Below are experts of layer 8 (counted from 0) of a mixture-of-experts language model. Rows are named router (the router's row for the expert) and show model dimensions 96-127. Each number is 128 + 32 x the weight over its row's rms, rounded and kept within 0 to 255.
Before each expert's rows: "comes before" lists some tokens at least twice as common just after its tokens as in all text; "gets" lists some tokens that make up at least twice as much of what it gets as of all text. This comes from a sample of Wikipedia text that the model never trained on. Tokens count by the router's weight.

# expert 12
comes before: " a", " been", " an", " the", " also", " not"
gets: " is", " was", " a", " as", " be", " has"
router [145 190 163 120 115 107  48  91  76 124 142 186 124 161 162 185 103 138 131 116 165  83 142 136 151 114 131 133  65  78 130 132]

# expert 29
comes before: " to", " be", " as", " by", " in", " the"
gets: " to", "ed", " would", " not", " known", " can"
router [103 143 136 119  97 116 116  62  83 114  99 153 110 117 158 189  92 139 135 122 136  76  65  78 145 115  92 134 130 148 129 125]

# expert 52
comes before: "–", "1", "0", ";", "2", "3"
gets: "–", "19", "/", "-", " 6", ";"
router [174 137 151 139 140 119 116 146 165 128 133  81 183 105 111 128 104  71 168 123  60 111 123  93 131  51 125 140  87 154 159 116]

# expert 15
comes before: ".", " |", "°", ",", "–", " km"
gets: " 1", " 0", " 2", " 3", "1", " 4"
router [129  68 140 147 123 181 127  93 138  86 144 150 140 152 159 101 112 185 142 111 125 116 165  84 139  96  97  45 118 102 184 126]

# expert 9
comes before: " was", " had", "'", " is", " has", " also"
gets: " he", " He", " his", " she", " her", " She"
router [ 62 173 149 120 153 126 109 149 157 141 100 110 117 147  92 184 151 129 137 132 108 115 115 167 116  90 157 134  99 149 136 172]

# expert 0
comes before: "=", "\n\n", "S", "Personal", "0", "5"
gets: ".", "\n\n", "=", " =", " .", "S"
router [143 133 161 129 170 163 146  98 175 116  93  52 125 132 145 205 145 131  98 179 117 172 136 130 167 155 156  95 157 124 211 180]

# expert 62
comes before: "-", "|", " Born", "year", "American", " Years"
gets: "-", "\n", "\n\n", " non", " anti", " multi"
router [117 133 131 121 152 109  90  91 122 136  71  68 111 153  93  95 154 122 148 159 105 165 109 130 150 132 132  66  70 108  99 208]

# expert 55
comes before: "=", "\n\n", " The", " It", " In", "The"
gets: "=", ".", "\n\n", " =", " .", "”"
router [124 148 125 161 104 136 137 108 170 151 140 116 172 133 142 108 141 130 134 107  91 120 137 112  94 171 123 120 197 174 193 133]

# expert 42
comes before: "  ", "\n", " the", " Chevrolet", " N", " K"
gets: " |", ";", "|", ",", ":", " on"
router [111  79  84 126 134  89  63  52 132 102 145 130 132 175 154 177 111 126 141 105  60  99 157 145 165 112  66 141 152 137 150  81]

# expert 61
comes before: " (", ")", "{", "/", "2", "^"
gets: " (", "{", " m", "/", " km", "^"
router [170  86 138 102 116 141 163 137 109 161 196 140 124  80 123 105 121 160 156 144  98 110 155 114 156 119 137 122  67 141  76  84]

# expert 10
comes before: "\n", "\n\n", " career", " information", " footballer", " classification"
gets: " |", ")", "=", "|", " information", "Personal"
router [170  38 117 143  60 109 123 156  75 136 117 114 145 119 120 199 125 130 104 186 137 134 154  94 126 152 143  71 152 133 149 107]

# expert 54
comes before: " the", " New", " California", " London", " University", " South"
gets: ",", " in", " of", " at", " from", ":"
router [ 92 113  65 123  96 144 117 136 136 117 167 124  98 157 135 145 108  62 108 142 128 129 105 152  99 112 119 137 159  93 120 154]

# expert 31
comes before: " the", " Si", " a", " United", " his", " British"
gets: " of", " the", " by", " The", " to", " from"
router [129 113 156 145 147  64  80 106 121 138 161  80  77 162 139 126 160  71  80 108 175 136  80 115 141  66 163 173 166  99  91 112]

# expert 28
comes before: " 1", " 2", " 3", " 4", " 5", " 6"
gets: " |", "|", ";", ":", "N", "″"
router [153 139 171 103 140 158 120 127 113  71 182 104 167 118 197 171 143  73 124 128 164 107 107 115 127 115  57 122 130 121 138  75]

# expert 37
comes before: ".", ",", " in", " and", " of", " at"
gets: "s", " years", " school", " life", " career", " player"
router [ 99 114 134 138 104  98 128 155  98 170 121 153 133 154 127 108 151 141 125 146 121  67 119 157  88 150 178 140 127 144 145 108]

# expert 19
comes before: " of", " to", "|", ".", " in", " with"
gets: "  ", "s", "ion", "ti", "ity", "ation"
router [ 70 193 119 154 113  69 180 148  68 123 106 134 118  73 111  91  89 113 114  91 140  69  69 170  86 160 143 103 130 163 185 152]

# expert 13
comes before: " he", " the", " his", " she", " a", " but"
gets: ",", " and", ".", " but", " after", " with"
router [ 73 142 110 161 143 130 110 102 123 137 173 179 129 132 218 147  81 117 105  94 143 135 132 130 107 103 147 109 112 154 164 169]

# expert 35
comes before: " and", " the", " 0", " as", " a", " including"
gets: " and", ",", " or", " &", " as", " well"
router [ 67 179  61 147 135 120 107 112 125  61  92 130 142 157 175 152  52  91  68 118 140 127 131 167  93  89  65 140 116 134 137 154]

# expert 45
comes before: " 0", " 1", " |", " −", " +", " 2"
gets: " |", ";", ":", " −", "°", "′"
router [168 107 123 178 125 173 115 100  94 126 155 135 153 131 170 131  86 115 154 103 181 118 136 128 171 115 132 159 145 109 179 103]

# expert 44
comes before: "s", "19", "born", "18", "M", "The"
gets: " (", " \"", "'", "/", "–", "("
router [158 148 143  85 146 137 118 122 133 164 136 134  74 100 146  63  99 110 153 158  77 119 151 110 148 119 141  96 106 163 122  94]

# expert 3
comes before: "  ", "\n", " MF", " No", " 1", " Title"
gets: " |", "|", ";", ":", " /", " *"
router [149  79 147 160 101 153  99  93 107 123 134 104  99 152 153 134 162 128 144 145 123 138 140 142 158 120  89  87 161 140 165 114]

# expert 8
comes before: " the", " a", " an", " and", " with", " by"
gets: " of", " with", " and", ",", " in", " a"
router [117 106 159 116 123  98 100  88  83 159 115 111 126 130 135 119  88 133  85 103 213 190 141 116 152  77 101 141 181  78 167  51]

# expert 22
comes before: " \"", " -", " The", " ", " Pu", " A"
gets: ":", " |", "\n ", "-", " -", " –"
router [105 126 102 147 107 110 126  95  98 133 136 147 118 183 129 159  71 101 101 135  78 108 145 117 161 111 178 110 170 118 155 117]

# expert 25
comes before: " is", " was", " are", " were", " had", " has"
gets: " which", " it", " It", " that", " who", "s"
router [116 117 119 141 114 100 114 144  46 148 114 196 106 126 153  96 115 165 118 126 103  74 126 128 105 130 140 122 125 147 152 165]

# expert 1
comes before: ")", ".", "}", "$", "_", "1"
gets: "1", "}", "2", "3", "4", ")"
router [144 137 102 127 148 144 135 120 125 113 207 123  74 152 127 133  93 133 144 106  97  74  80 125 150 116  68  88 150  83 116 175]

# expert 40
comes before: " the", " time", " first", " year", " same", " years"
gets: " the", " at", " its", " of", " during", " The"
router [107 120 155 155 138 148  96 115  72 112 190  76 122 141 176  97  87 154 110 166 127 113  65  98 143 110 100 191 107 122 163  45]

# expert 26
comes before: " |", " (", "B", " images", " More", "AT"
gets: ")", "%", " MF", " DF", "W", " 1"
router [137 176 149 125 123 187 116 133 152 177 114 115 153 151 115 137 138 144 159 146 135 154 138 120 150 110 129  50 110 135 165  98]

# expert 38
comes before: " was", ",", ".", " in", " built", " released"
gets: " was", " were", "s", " be", " is", " been"
router [ 60 159 114 119  75  43  55 112 124 139 167 227 139 117 132 114  73 116  81 101  99  83 154 147  73 140 188 120 115 111 148 172]

# expert 48
comes before: "-", "|", " •", " Coordinates", " Country", " Location"
gets: "\n", "-", "|", " ISBN", " 978", " •"
router [141  94 158  94 141 143  93  59 100 122 126 114 192 131 131 111  95 124 163 138 123 150 107 129 125 128 106 158 134  83  85 165]